python train.py --d_expert=416 --norm="rmsnorm" --init_std_o=0.0 --lr_head=0.00873
Below are experts of layer 7 (counted from 0) of a mixture-of-experts language model. Rows are named router (the router's row for the expert), gate (a neuron's input weights, with its number), up (a neuron's input weights, with its number), down (a neuron's output weights, with its number) and show model dimensions 0-223. Each number is 50 + 10 x the weight over its row's rms, rounded and kept within 0 to 99.
Before each expert's rows: a language model's description of what the expert responds to; "gets" lists some tokens that make up at least twice as much of what it gets as of all text. This comes from a sample of Wikipedia text that the model never trained on. Tokens count by the router's weight.

# expert 0
Description: Sports table cells. Pipe separators, semicolons, dashes and digits inside sports and statistics tables, such as records, scores, racing teams like Ford or Chevrolet.
gets: " | ", "; ", " |", "–", ", ", " "
router:61 61 45 36 47 66 51 40 63 64 36 51 45 31 49 31 49 51 58 55 55 36 66 58 35 55 53 41 54 55 63 57 52 45 30 41 72 37 54 67 38 50 62 51 54 62 57 22 45 63 57 51 51 47 39 62 55 37 58 46 51 43 50 63 68 49 58 71 35 53 40 56 44 48 62 48 42 62 43 54 66 41 43 34 62 54 52 67 62 53 52 44 50 55 71 59 68 46 38 52 20 47 53 40 36 49 39 51 57 42 53 69 40 33 43 48 51 58 45 53 49 62 56 33 54 52 45 72 71 40 41 50 45 54 41 42 52 39 53 58 46 40 70 55 45 51 63 64 27 44 35 52 40 56 56 52 44 48 50 68 61 72 57 57 43 52 45 47 57 66 58 50 40 38 47 61 44 43 58 53 45 62 42 50 60 54 42 46 44 64 51 44 66 48 51 48 61 60 58 37 42 57 51 56 56 48 48 62 43 48 48 52 47 49 30 39 62 37 50 49 34 55 45 52
gate1:34 51 45 64 60 46 60 49 30 37 48 47 53 37 42 50 49 45 65 27 32 59 55 55 34 41 42 50 31 30 44 55 56 56 45 52 73 51 48 53 65 52 53 52 40 49 32 71 69 49 59 53 60 38 54 60 65 48 61 54 41 48 35 47 45 45 52 54 52 50 51 52 42 41 46 70 37 48 10 57 47 61 67 53 57 49 37 46 66 58 61 51 47 45 57 59 44 52 44 51 63 54 36 55 48 64 60 45 38 50 30 60 66 63 56 66 54 48 50 31 38 55 45 59 57 50 52 52 62 35 51 53 60 64 48 57 70 56 50 54 60 47 63 69 48 44 42 55 30 35 41 59 59 42 45 50 60 38 35 49 41 61 53 45 52 68 49 53 44 51 52 65 42 37 38 52 67 50 56 45 44 46 41 48 25 42 38 53 62 68 45 56 50 40 57 56 51 34 41 61 57 41 52 55 33 49 52 36 35 51 48 53 53 45 39 48 57 56 44 64 57 40 43 51
up1:41 35 43 52 53 47 44 55 43 51 62 44 43 44 28 46 56 35 30 64 45 52 57 75 53 41 46 55 49 47 53 35 37 44 61 37 48 54 55 49 66 54 61 46 60 37 71 52 34 46 55 43 60 50 72 39 55 50 58 52 54 60 31 55 54 66 53 41 31 48 59 57 50 58 48 56 54 46 49 41 48 44 45 41 38 50 37 42 41 72 55 72 52 56 71 42 37 66 54 33 52 55 47 62 48 33 47 44 46 43 35 36 68 48 40 29 51 54 38 43 55 47 45 31 55 49 64 53 34 49 56 41 71 62 61 67 45 39 48 62 63 50 28 43 41 51 56 62 49 35 46 48 45 50 57 41 42 52 39 56 60 41 66 60 38 63 33 64 55 64 64 46 50 37 39 35 62 40 38 56 25 49 55 43 63 52 48 45 46 52 37 68 43 63 42 51 47 48 46 54 33 39 51 60 52 48 55 48 53 50 55 54 42 48 70 46 43 34 48 54 42 40 48 50
down1:38 52 40 60 46 65 54 61 49 68 37 62 52 42 71 56 53 38 54 36 57 30 49 40 57 61 29 37 51 32 49 55 50 49 51 65 63 53 46 44 37 33 34 60 40 66 41 56 54 49 49 64 51 42 52 56 55 50 23 52 64 50 36 44 57 29 45 42 42 57 49 60 48 42 50 50 45 46 37 28 32 51 36 52 47 63 55 48 43 66 44 51 46 54 51 66 30 46 42 59 51 52 63 58 75 56 52 61 56 34 39 46 25 56 46 51 40 49 61 67 68 51 56 36 53 65 63 46 57 46 59 56 52 42 48 55 37 31 44 43 33 50 36 53 52 35 50 49 63 50 52 46 42 51 40 69 55 54 56 70 50 29 46 62 51 75 51 53 40 57 53 40 45 54 56 44 48 40 60 59 37 53 44 56 39 40 66 58 54 61 54 43 46 44 42 57 50 63 43 50 45 45 41 44 55 49 69 49 49 59 60 49 54 62 41 62 50 47 61 66 55 41 70 39
gate2:62 44 51 44 41 51 44 41 51 58 37 62 69 57 54 43 37 55 42 63 49 47 64 55 44 61 41 46 40 62 60 35 52 56 61 53 56 48 50 50 36 54 56 55 51 51 76 53 39 38 52 48 55 58 35 31 74 50 56 52 51 56 54 54 30 50 58 54 54 55 52 65 42 48 44 51 47 30 58 39 78 40 67 50 61 34 54 52 44 57 58 56 43 37 59 47 61 51 41 55 73 52 57 57 43 45 16 49 54 50 60 55 49 48 54 45 39 73 64 44 38 42 30 50 49 61 49 42 53 56 55 50 50 46 38 65 51 40 45 38 64 53 63 49 35 47 51 54 59 43 55 76 48 56 56 56 50 49 65 56 45 47 40 41 63 41 52 45 57 45 62 37 63 36 34 47 45 53 40 55 59 59 36 56 49 33 41 50 25 47 50 40 62 44 47 50 36 63 54 41 52 49 56 46 56 53 45 61 48 59 88 58 70 53 47 42 38 44 49 42 62 64 46 50
up2:63 51 44 45 42 57 49 55 50 41 57 52 52 56 54 35 49 71 43 59 51 34 55 49 48 66 47 47 51 66 68 47 56 57 58 49 40 49 53 61 40 44 40 63 54 61 51 37 44 39 49 45 37 52 43 47 51 67 65 47 55 47 63 68 60 58 52 60 57 51 59 31 46 45 28 39 58 56 54 56 68 48 52 53 42 53 58 32 51 60 58 58 54 45 40 47 53 66 57 54 49 62 50 56 66 39 41 31 47 49 56 36 70 37 34 43 56 58 59 65 60 59 44 49 48 61 60 56 60 53 67 48 50 41 63 63 67 50 50 48 43 57 43 54 54 57 52 41 46 52 50 56 43 38 66 46 58 35 42 73 62 27 41 38 40 35 26 51 67 47 43 47 54 47 35 47 42 25 64 64 37 47 37 48 46 37 35 49 58 67 26 37 38 46 55 59 48 50 56 33 48 46 52 49 57 33 47 73 63 62 54 63 53 50 47 47 61 36 43 49 50 52 28 41
down2:44 37 55 71 63 51 51 32 54 57 41 49 56 52 30 49 42 56 53 56 47 61 57 39 49 58 49 53 35 45 58 53 52 59 47 48 77 53 43 50 45 62 64 36 56 48 61 54 46 34 61 33 25 55 60 33 72 55 45 42 70 61 52 31 57 33 53 45 65 56 43 41 62 44 49 34 52 41 62 33 56 67 68 52 55 46 70 51 47 57 53 62 50 49 46 33 49 39 49 47 50 52 55 44 38 66 37 52 57 50 50 55 58 56 52 51 46 50 57 69 52 75 44 50 52 77 56 43 55 55 56 56 49 49 52 43 52 41 55 56 47 36 40 67 35 37 65 43 47 59 65 46 77 46 62 54 36 36 63 61 49 37 44 45 57 60 64 67 54 49 49 81 59 50 58 59 34 53 37 41 59 51 57 47 69 44 57 46 60 44 54 61 38 47 57 38 45 34 57 42 47 51 61 67 53 51 54 43 47 55 49 60 43 54 47 46 49 47 58 63 49 41 47 47

# expert 15
Description: Dates and numbers. First digits of years and day numbers in birth and death dates and rankings, e.g. 1 of 1953, 30 December, also Cyrillic and Arabic letters.
gets: "1", "2", "3", "6", "4", "7"
router:66 58 48 31 34 40 60 46 55 45 45 37 60 43 62 47 59 33 64 36 48 30 59 55 45 51 55 45 63 62 50 48 50 39 43 56 50 48 52 54 44 55 63 42 42 54 51 42 46 59 52 50 42 67 26 45 56 34 57 54 55 59 42 55 59 38 43 56 43 49 54 50 49 67 77 56 40 54 59 38 56 50 38 51 49 39 41 49 57 66 68 52 45 61 44 38 68 35 53 69 47 56 49 42 35 39 38 41 65 46 47 70 49 41 65 62 45 53 45 53 54 56 42 50 65 61 40 56 58 41 66 49 29 52 29 49 63 51 44 48 44 60 67 51 56 54 64 59 33 33 53 61 55 47 50 45 44 35 36 59 60 50 65 63 17 44 50 60 55 59 46 59 40 68 45 58 61 41 57 38 51 55 54 39 53 66 42 54 54 55 37 50 63 55 40 43 70 42 58 52 33 50 42 49 42 58 41 48 49 64 61 61 47 48 47 37 52 40 45 54 33 75 50 40
gate9:64 43 47 55 43 45 48 54 32 69 36 50 51 41 36 66 47 57 57 33 63 59 57 52 49 49 51 39 51 56 65 34 35 41 40 55 46 42 40 44 57 59 43 50 48 45 50 54 37 70 62 35 43 52 50 41 35 55 43 39 39 59 41 48 61 48 63 50 48 52 51 62 47 48 70 51 32 58 51 59 60 63 42 27 34 67 58 38 44 49 41 25 60 41 65 56 55 39 43 54 74 49 59 49 51 51 52 41 61 51 29 58 78 49 45 59 59 55 48 40 43 70 50 45 36 59 52 59 53 50 43 51 38 56 42 57 40 31 64 58 39 47 47 57 34 49 47 55 54 59 45 61 65 50 54 48 67 53 43 57 37 39 51 33 37 46 52 30 38 47 45 47 65 58 54 70 46 38 46 51 39 53 54 53 53 39 57 41 34 60 54 55 59 53 33 44 54 60 55 49 45 58 63 36 24 47 40 52 56 62 34 47 29 57 44 42 35 57 51 62 45 47 42 56
up9:57 50 42 56 37 57 50 58 62 45 52 50 76 48 39 50 62 55 63 41 45 49 40 65 55 44 34 43 58 54 35 63 39 49 36 40 54 57 58 52 52 43 56 23 63 37 52 37 47 41 57 39 57 48 50 53 33 65 65 31 64 41 41 49 47 59 48 51 74 52 42 60 38 33 47 58 37 51 64 55 44 52 40 52 42 58 46 35 52 83 52 44 55 44 55 27 54 57 25 47 62 47 44 41 45 56 68 40 59 44 37 62 61 49 68 43 48 54 34 40 38 39 41 42 64 70 42 36 57 54 54 59 36 35 55 44 52 58 49 54 61 59 53 40 42 43 46 59 54 62 39 73 45 44 46 63 39 46 54 46 47 45 45 58 58 57 74 58 42 54 61 47 42 69 47 66 44 44 46 48 53 52 51 53 63 55 55 58 36 34 44 59 53 43 34 56 48 46 51 47 58 54 48 52 53 75 43 37 54 64 41 51 65 55 47 49 47 52 59 51 52 29 45 42
down9:67 57 58 41 54 51 52 41 61 49 63 46 42 57 37 54 58 51 60 42 58 64 55 64 43 35 44 41 51 46 56 49 57 65 46 49 61 62 58 65 40 42 40 40 59 58 56 48 64 39 55 46 44 65 58 50 45 54 54 55 55 42 57 72 42 61 50 57 65 70 60 39 54 43 46 25 49 33 52 42 38 60 41 45 49 57 55 61 41 49 40 55 62 44 44 38 49 50 57 57 46 41 45 60 55 28 60 34 64 55 63 60 44 51 43 36 61 64 38 50 59 32 74 71 47 48 59 50 62 49 66 58 45 43 51 42 53 54 50 44 44 58 51 57 51 54 49 29 46 37 45 57 54 61 37 50 67 50 54 56 58 35 60 35 42 40 35 50 71 69 56 38 46 39 34 57 52 49 37 30 51 46 45 50 38 32 48 56 42 49 62 32 50 54 56 66 49 58 31 48 59 67 42 43 62 56 55 48 50 53 48 72 65 44 68 59 54 54 51 43 42 54 76 70
gate10:49 48 64 54 53 51 46 39 50 44 49 57 51 66 45 56 57 43 55 68 50 35 43 60 54 54 60 61 52 72 45 49 48 54 41 60 40 45 32 40 68 71 49 53 48 46 43 55 60 52 46 65 46 49 47 68 42 39 53 29 50 59 49 53 50 57 43 44 49 58 45 77 46 56 46 54 52 47 39 59 74 50 65 43 32 70 55 40 61 49 55 55 66 36 45 40 59 56 46 54 56 29 76 51 61 53 37 46 30 50 51 48 35 37 51 39 33 35 46 37 37 49 29 44 55 37 42 26 41 61 59 65 53 65 70 54 45 52 48 56 52 64 51 54 43 36 62 59 30 53 56 51 48 46 32 55 66 36 42 54 48 57 51 59 53 61 35 32 54 58 43 65 53 48 36 56 53 48 64 58 40 49 52 43 45 58 32 34 36 49 52 49 45 49 26 48 51 72 44 32 43 56 52 45 48 43 62 48 35 38 43 60 42 48 50 48 53 58 58 62 50 52 52 60
up10:51 67 40 33 46 52 48 55 54 60 42 57 49 44 53 44 53 53 44 37 52 56 41 34 59 46 52 46 44 38 49 43 58 63 49 48 61 45 52 42 57 45 55 62 43 61 32 56 39 71 47 60 44 25 53 49 45 51 62 48 40 56 76 62 48 36 48 52 49 72 61 41 59 62 37 65 28 43 40 42 58 33 42 46 67 53 59 26 44 61 53 79 48 44 49 48 57 50 32 51 52 52 38 52 39 49 75 21 55 47 49 58 34 49 57 57 54 53 48 59 53 55 49 49 64 47 57 52 50 67 58 56 63 32 37 64 58 57 34 49 31 69 49 46 48 63 66 37 50 60 39 61 44 55 61 54 48 51 48 55 67 56 64 55 50 41 45 39 52 63 52 47 56 59 36 41 69 39 41 73 43 51 39 58 59 51 55 54 44 59 72 53 66 54 46 51 52 49 68 44 40 56 44 61 53 43 37 31 52 57 39 51 53 57 44 60 50 44 61 45 54 47 48 60
down10:50 41 48 40 56 51 37 52 54 57 62 59 49 46 37 49 75 62 53 40 41 50 45 50 41 55 61 40 52 33 56 55 58 51 59 66 68 55 62 56 67 41 48 41 53 41 59 34 68 52 66 51 56 44 63 66 51 64 46 50 52 64 68 61 46 53 55 45 49 44 43 48 48 56 56 50 53 50 50 38 48 32 45 14 50 50 60 48 49 46 53 62 38 49 39 55 44 47 38 45 39 36 59 58 58 48 55 48 53 39 66 49 46 40 51 59 43 40 44 46 46 52 63 43 54 42 58 55 51 38 32 52 53 50 52 41 66 43 30 41 39 54 61 57 40 58 57 41 37 63 50 69 48 33 73 58 38 54 45 68 60 49 49 40 59 59 58 59 54 51 63 61 53 79 62 27 65 32 39 65 76 28 65 46 46 53 55 62 32 66 60 41 51 47 55 44 44 50 51 51 47 41 56 52 46 45 28 48 50 45 49 67 53 59 41 45 60 37 53 59 57 59 62 48

# expert 3
Description: Sentence-final punctuation. Periods ending sentences, often fused with a word end (s., ed., ")."), plus decimal points in vote and percentage tables, e.g. 1.3.
gets: ".", ").", "s.", "\".", "es.", "ed."
router:57 56 49 45 52 47 62 46 55 67 43 54 48 30 46 45 48 38 58 41 66 35 74 58 39 56 63 41 64 67 62 44 39 62 41 63 66 47 45 46 54 52 49 33 55 56 49 34 61 75 57 58 43 59 23 61 51 45 60 42 50 45 38 53 76 52 64 74 28 53 55 47 45 46 52 68 37 63 58 40 52 38 45 46 60 48 60 61 46 65 65 49 31 52 46 43 51 49 35 53 34 55 51 44 38 48 54 44 74 40 48 60 42 47 57 63 53 48 36 52 52 55 54 38 62 70 43 64 55 52 57 58 42 65 56 36 58 39 51 48 52 43 51 68 45 56 62 65 45 47 52 42 55 59 58 55 54 52 46 57 52 59 64 65 43 58 50 63 47 55 49 48 42 62 43 56 56 51 56 40 36 47 59 39 63 67 38 45 51 55 41 42 75 52 30 59 56 48 56 35 40 52 61 40 41 65 46 51 54 44 62 52 35 45 43 38 59 39 52 44 50 43 34 46
gate1:68 63 53 59 45 60 80 44 64 40 49 61 69 49 56 40 34 45 59 37 39 69 51 58 60 48 33 74 59 51 60 53 56 48 51 52 54 43 60 46 53 53 49 30 41 45 40 57 67 57 52 64 38 37 38 56 40 48 39 51 58 30 47 45 53 52 62 67 40 63 56 56 61 47 41 36 57 45 50 54 64 59 57 56 64 70 32 52 47 35 49 53 57 36 60 56 38 49 37 26 49 50 58 64 40 61 54 36 38 51 38 51 38 36 36 53 44 71 43 44 49 45 45 44 56 49 45 52 54 57 51 44 57 52 51 55 49 58 38 52 44 45 33 49 42 42 38 49 53 80 43 62 39 48 38 39 61 56 63 53 51 27 75 62 59 46 40 49 42 64 48 55 56 48 55 46 36 41 38 50 42 69 65 37 37 64 41 41 51 48 57 41 52 68 74 40 50 50 50 43 45 45 52 41 48 38 58 47 51 51 55 56 52 36 51 32 44 44 52 51 48 53 46 43
up1:41 35 76 43 41 42 62 43 58 41 29 47 61 73 58 47 59 66 43 44 48 62 56 45 53 47 34 37 50 58 47 55 23 49 60 53 42 43 65 35 36 46 48 44 43 40 60 65 61 35 43 49 39 52 43 62 47 53 47 42 58 49 30 47 65 59 67 47 37 58 53 54 56 40 62 51 53 58 39 61 44 63 42 54 44 63 55 54 36 43 44 51 63 52 51 60 40 45 41 29 59 36 37 53 51 51 45 30 49 64 58 29 69 50 38 49 53 49 31 47 48 26 40 60 54 51 49 75 44 42 56 33 38 55 48 54 54 32 53 51 51 46 50 63 37 61 43 34 47 56 49 57 42 59 47 43 55 46 45 53 30 58 52 51 47 56 36 44 43 58 45 60 43 34 48 45 40 32 39 46 51 48 52 45 52 51 67 50 45 41 37 40 46 35 66 45 51 62 58 55 42 61 60 47 61 38 52 51 53 42 42 57 41 62 55 47 58 36 30 22 52 45 40 42
down1:55 38 59 68 49 54 43 50 56 63 46 56 50 56 46 47 57 70 45 40 41 46 43 60 49 48 65 53 58 39 32 31 53 54 49 43 53 56 53 39 32 64 47 60 54 60 71 61 51 26 48 47 34 57 49 74 45 46 62 45 53 37 51 51 45 41 52 50 43 69 55 41 42 54 60 51 56 37 60 46 49 56 55 52 51 39 50 63 39 51 55 44 57 47 38 32 53 31 50 34 53 50 58 50 43 32 60 45 39 57 53 53 61 35 44 39 33 49 55 71 50 45 42 52 54 48 38 48 49 53 57 35 42 51 47 43 34 51 53 49 35 61 57 38 61 52 52 23 34 62 69 44 59 54 48 65 67 40 39 47 49 49 62 36 54 55 54 36 39 62 28 72 72 53 38 68 50 50 35 55 56 42 51 47 35 50 42 53 30 50 63 63 42 47 53 57 54 56 56 40 51 48 53 61 69 46 64 40 40 61 42 37 65 54 65 32 65 49 64 44 67 46 48 39
gate2:53 51 61 46 44 34 53 64 56 62 27 68 56 30 44 57 53 43 32 56 47 54 50 51 56 63 51 69 46 60 48 60 50 60 40 68 49 57 54 53 35 47 41 60 58 55 40 30 38 42 51 48 61 56 53 52 52 43 58 37 61 37 39 40 39 49 46 57 51 47 49 43 55 57 33 62 56 44 71 32 42 34 52 43 47 51 44 44 33 58 52 46 61 71 56 27 64 49 46 50 67 37 32 36 36 48 53 42 38 60 48 54 48 28 55 49 46 48 57 47 52 42 46 41 51 42 28 55 54 47 53 45 55 44 59 67 26 39 41 41 47 58 53 52 44 45 61 47 53 52 53 46 42 44 36 44 53 39 47 49 55 62 64 16 62 55 54 37 52 65 45 47 54 42 47 43 36 38 51 60 43 51 60 52 38 44 65 61 41 42 44 49 48 60 44 54 50 28 65 50 31 31 46 52 56 57 48 52 54 59 30 34 45 37 53 28 55 37 60 54 63 56 40 49
up2:58 48 28 66 59 64 45 40 44 33 49 45 45 40 31 61 47 55 42 32 35 40 51 40 54 41 56 39 67 56 26 49 51 27 50 52 54 54 25 40 69 34 40 69 35 44 42 59 45 54 63 46 55 42 49 51 45 40 53 47 63 47 45 57 47 42 59 39 57 57 35 44 61 44 57 48 49 61 48 28 48 58 52 60 34 51 47 41 35 51 57 63 45 43 40 44 39 31 39 50 49 44 34 46 35 48 34 29 48 45 55 52 44 49 48 52 51 36 43 49 42 40 36 56 48 52 69 47 62 49 60 44 60 36 38 74 57 46 29 50 69 48 76 49 61 31 53 71 45 30 39 54 43 48 51 62 54 46 44 47 49 48 49 59 56 43 60 59 53 44 54 56 63 54 56 65 43 66 57 60 40 49 43 50 44 61 65 53 44 56 46 52 56 59 54 69 51 32 49 40 49 46 65 50 47 45 54 47 40 47 56 43 68 56 59 57 46 52 70 59 55 52 54 57
down2:40 62 55 42 56 41 39 49 48 60 59 48 48 57 47 27 36 52 52 35 53 43 48 59 56 44 59 55 47 60 60 63 55 49 44 43 43 53 56 61 51 47 75 60 54 51 46 46 54 36 55 39 41 28 53 60 52 59 54 53 48 58 55 50 32 45 46 46 31 53 36 56 39 57 43 65 52 53 38 54 58 50 56 44 47 50 38 34 74 43 44 43 30 55 41 47 42 53 45 36 41 38 62 52 43 57 37 49 65 53 71 48 66 31 37 39 41 38 31 50 30 34 73 43 57 43 42 55 59 44 36 57 58 50 46 35 84 52 45 66 63 62 36 46 58 58 62 33 65 57 59 47 59 45 55 33 40 40 61 52 47 48 63 38 47 52 35 37 42 42 52 60 71 36 45 38 74 59 52 30 52 55 47 41 38 46 54 41 62 57 45 47 48 46 33 48 47 65 51 48 48 42 49 57 39 45 43 45 51 40 52 57 55 47 45 72 55 52 36 47 58 47 53 40

# expert 2
Description: Function words in prose. Prepositions, articles and conjunctions in running prose, often fused with the, such as in the, to the, of, and, at the.
gets: " and", " to", " in", " the", " of", ","
router:64 52 45 43 25 52 63 50 55 69 38 46 39 46 60 40 44 41 70 28 58 50 64 59 44 46 45 29 70 59 60 44 33 61 40 45 63 45 58 51 43 58 48 44 49 55 59 36 55 49 60 44 42 42 45 48 72 31 59 49 51 45 41 64 52 44 53 67 35 54 50 60 42 58 53 60 56 62 39 36 57 47 37 39 61 45 44 55 48 59 52 49 37 50 57 48 48 55 51 69 37 59 71 40 48 49 39 39 61 38 45 55 54 43 54 56 51 38 36 36 46 50 33 37 67 46 49 63 63 41 54 65 42 58 46 34 42 52 67 53 55 61 53 62 50 63 54 65 42 47 61 54 47 53 58 47 49 52 38 58 66 54 72 75 36 62 55 54 67 50 44 62 42 49 51 55 54 43 65 45 51 48 57 40 45 68 33 55 41 54 37 42 61 49 52 46 58 47 59 49 36 45 54 57 31 54 35 63 53 64 67 64 44 38 38 44 56 44 43 39 54 50 27 57
gate0:52 49 45 49 61 43 57 68 41 54 26 71 43 57 50 48 63 46 45 59 67 44 53 49 61 61 63 45 37 43 31 29 51 39 49 55 42 60 57 73 52 41 53 66 43 48 35 62 63 51 49 62 55 64 30 47 38 38 47 49 67 50 46 62 45 44 57 41 54 48 35 53 54 35 43 41 57 47 53 49 46 37 37 49 54 59 51 40 51 49 48 52 59 55 41 59 53 65 46 39 41 43 54 43 42 67 44 56 37 63 46 53 26 50 40 38 60 50 54 31 37 49 49 56 68 49 53 60 60 54 59 53 46 44 29 67 48 58 62 50 44 49 52 74 57 51 35 65 35 51 64 40 70 33 39 63 44 38 75 49 53 47 40 61 44 61 51 45 49 58 33 36 70 50 53 57 54 45 64 63 63 64 56 33 49 59 44 48 55 48 39 47 49 60 39 47 46 46 33 65 56 69 50 29 53 57 56 37 50 49 35 65 52 56 51 52 45 61 40 54 61 57 46 47
up0:62 40 57 34 37 55 49 50 72 48 53 68 37 40 43 50 36 40 52 49 63 39 51 67 51 36 70 53 58 46 54 50 60 63 65 64 71 44 65 69 57 47 55 61 41 52 36 56 60 60 51 45 56 58 49 41 73 56 62 57 59 57 34 61 62 34 51 56 30 61 63 58 56 44 33 49 40 42 53 43 52 38 57 36 48 50 42 45 32 65 28 49 49 37 54 59 49 53 58 36 59 53 43 52 39 70 39 54 47 47 57 40 44 47 49 65 47 50 52 54 54 47 48 58 33 45 51 38 48 35 56 36 40 68 53 50 40 45 50 44 43 39 64 66 50 35 35 75 50 59 54 49 56 45 53 31 63 41 44 41 37 47 64 47 42 38 41 48 37 48 52 51 65 61 46 52 55 37 36 54 50 64 51 57 45 64 41 41 36 45 44 38 68 73 42 32 34 64 45 43 45 60 36 64 54 46 63 48 48 53 50 48 53 51 44 57 44 49 44 36 59 46 51 44
down0:56 47 56 42 45 66 60 56 55 34 61 59 29 43 38 46 65 63 54 70 49 45 37 68 44 54 59 42 57 60 54 56 57 58 79 60 56 53 69 43 42 55 72 36 35 42 34 40 56 64 43 39 47 67 59 50 54 55 49 48 56 46 50 55 44 42 34 50 59 47 61 49 45 64 60 51 50 64 43 52 56 50 44 55 53 37 49 49 51 41 37 44 62 52 47 75 31 57 52 43 47 52 57 47 41 64 51 49 42 69 36 50 46 57 38 48 54 58 39 46 47 44 37 57 57 55 45 43 56 61 39 52 43 35 41 35 62 56 53 32 45 58 60 44 60 49 56 43 43 30 43 70 39 34 46 55 48 54 62 33 61 42 61 42 43 53 37 41 45 57 45 35 53 56 54 63 66 51 55 58 50 37 65 47 50 54 54 42 42 47 46 57 57 41 35 61 57 56 42 59 52 54 49 39 55 30 51 70 65 46 50 46 90 44 56 42 49 48 74 49 41 40 47 55
gate1:31 55 55 56 60 54 31 34 64 59 59 35 52 40 45 33 30 60 59 69 54 52 54 48 41 40 60 57 44 65 34 59 47 48 67 56 51 49 44 48 33 40 35 50 47 45 49 31 58 53 52 45 54 53 50 74 59 57 21 64 41 63 49 52 51 38 54 55 44 47 47 52 42 42 56 51 48 50 46 63 49 73 41 63 63 50 46 55 44 40 54 41 49 39 55 42 58 53 39 49 45 35 47 56 49 52 20 64 59 51 51 51 43 38 44 37 58 38 30 57 48 39 52 37 44 21 45 57 42 55 61 54 50 56 57 67 43 48 53 57 45 50 46 40 73 51 54 56 44 69 42 46 47 47 60 54 59 60 53 60 26 39 41 28 50 47 59 54 67 52 49 57 56 47 43 50 59 59 63 47 50 34 45 65 46 45 49 36 58 55 47 38 48 47 51 45 57 44 45 47 54 73 40 58 51 44 43 44 57 52 34 62 52 40 56 63 44 49 46 65 42 80 48 65
up1:35 52 58 24 58 72 43 47 53 46 71 46 42 57 49 45 44 51 49 66 47 26 63 42 53 54 42 50 56 58 45 61 55 41 55 41 59 59 55 38 38 55 33 45 53 66 65 63 56 54 42 58 55 68 50 53 46 68 39 51 50 43 45 52 59 36 70 46 60 35 45 51 48 60 35 57 42 54 58 54 40 66 72 46 45 59 35 67 57 36 58 52 59 40 53 39 54 51 35 51 45 29 45 58 43 44 50 56 48 58 47 42 47 46 44 22 66 56 43 58 61 46 67 48 50 19 38 55 48 50 53 55 54 49 39 81 58 67 44 42 40 42 47 45 44 59 41 26 48 64 30 50 58 50 50 58 53 56 60 58 50 30 56 37 61 42 65 65 52 60 42 53 61 46 45 53 51 49 55 46 63 36 41 57 46 40 48 46 41 57 53 54 47 38 62 53 54 48 39 47 37 54 52 62 51 43 46 57 44 43 40 39 49 58 44 80 55 43 49 52 45 42 53 40
down1:71 68 33 47 46 45 60 37 41 43 57 49 43 48 39 41 59 59 43 54 52 44 48 64 64 53 53 63 20 33 49 56 48 55 55 55 54 48 52 44 39 65 49 48 67 65 45 49 49 72 42 58 52 49 44 47 45 52 47 61 40 82 49 55 34 60 47 49 50 40 42 49 46 54 49 42 56 51 44 55 62 34 46 47 51 45 55 49 53 54 47 36 42 53 45 50 47 55 34 44 41 35 41 43 47 43 56 53 66 41 73 52 49 47 35 71 67 45 45 58 58 62 39 56 74 50 52 36 55 54 49 52 29 47 47 36 24 52 40 58 56 36 64 48 37 49 53 57 48 49 56 56 62 29 65 54 59 40 57 38 83 71 49 55 33 46 50 44 60 34 53 32 43 70 50 52 57 51 60 58 48 48 56 50 54 56 39 41 63 58 47 48 57 56 59 41 38 24 46 60 42 50 45 59 54 45 54 31 60 46 44 60 43 49 52 53 54 66 51 55 49 43 34 63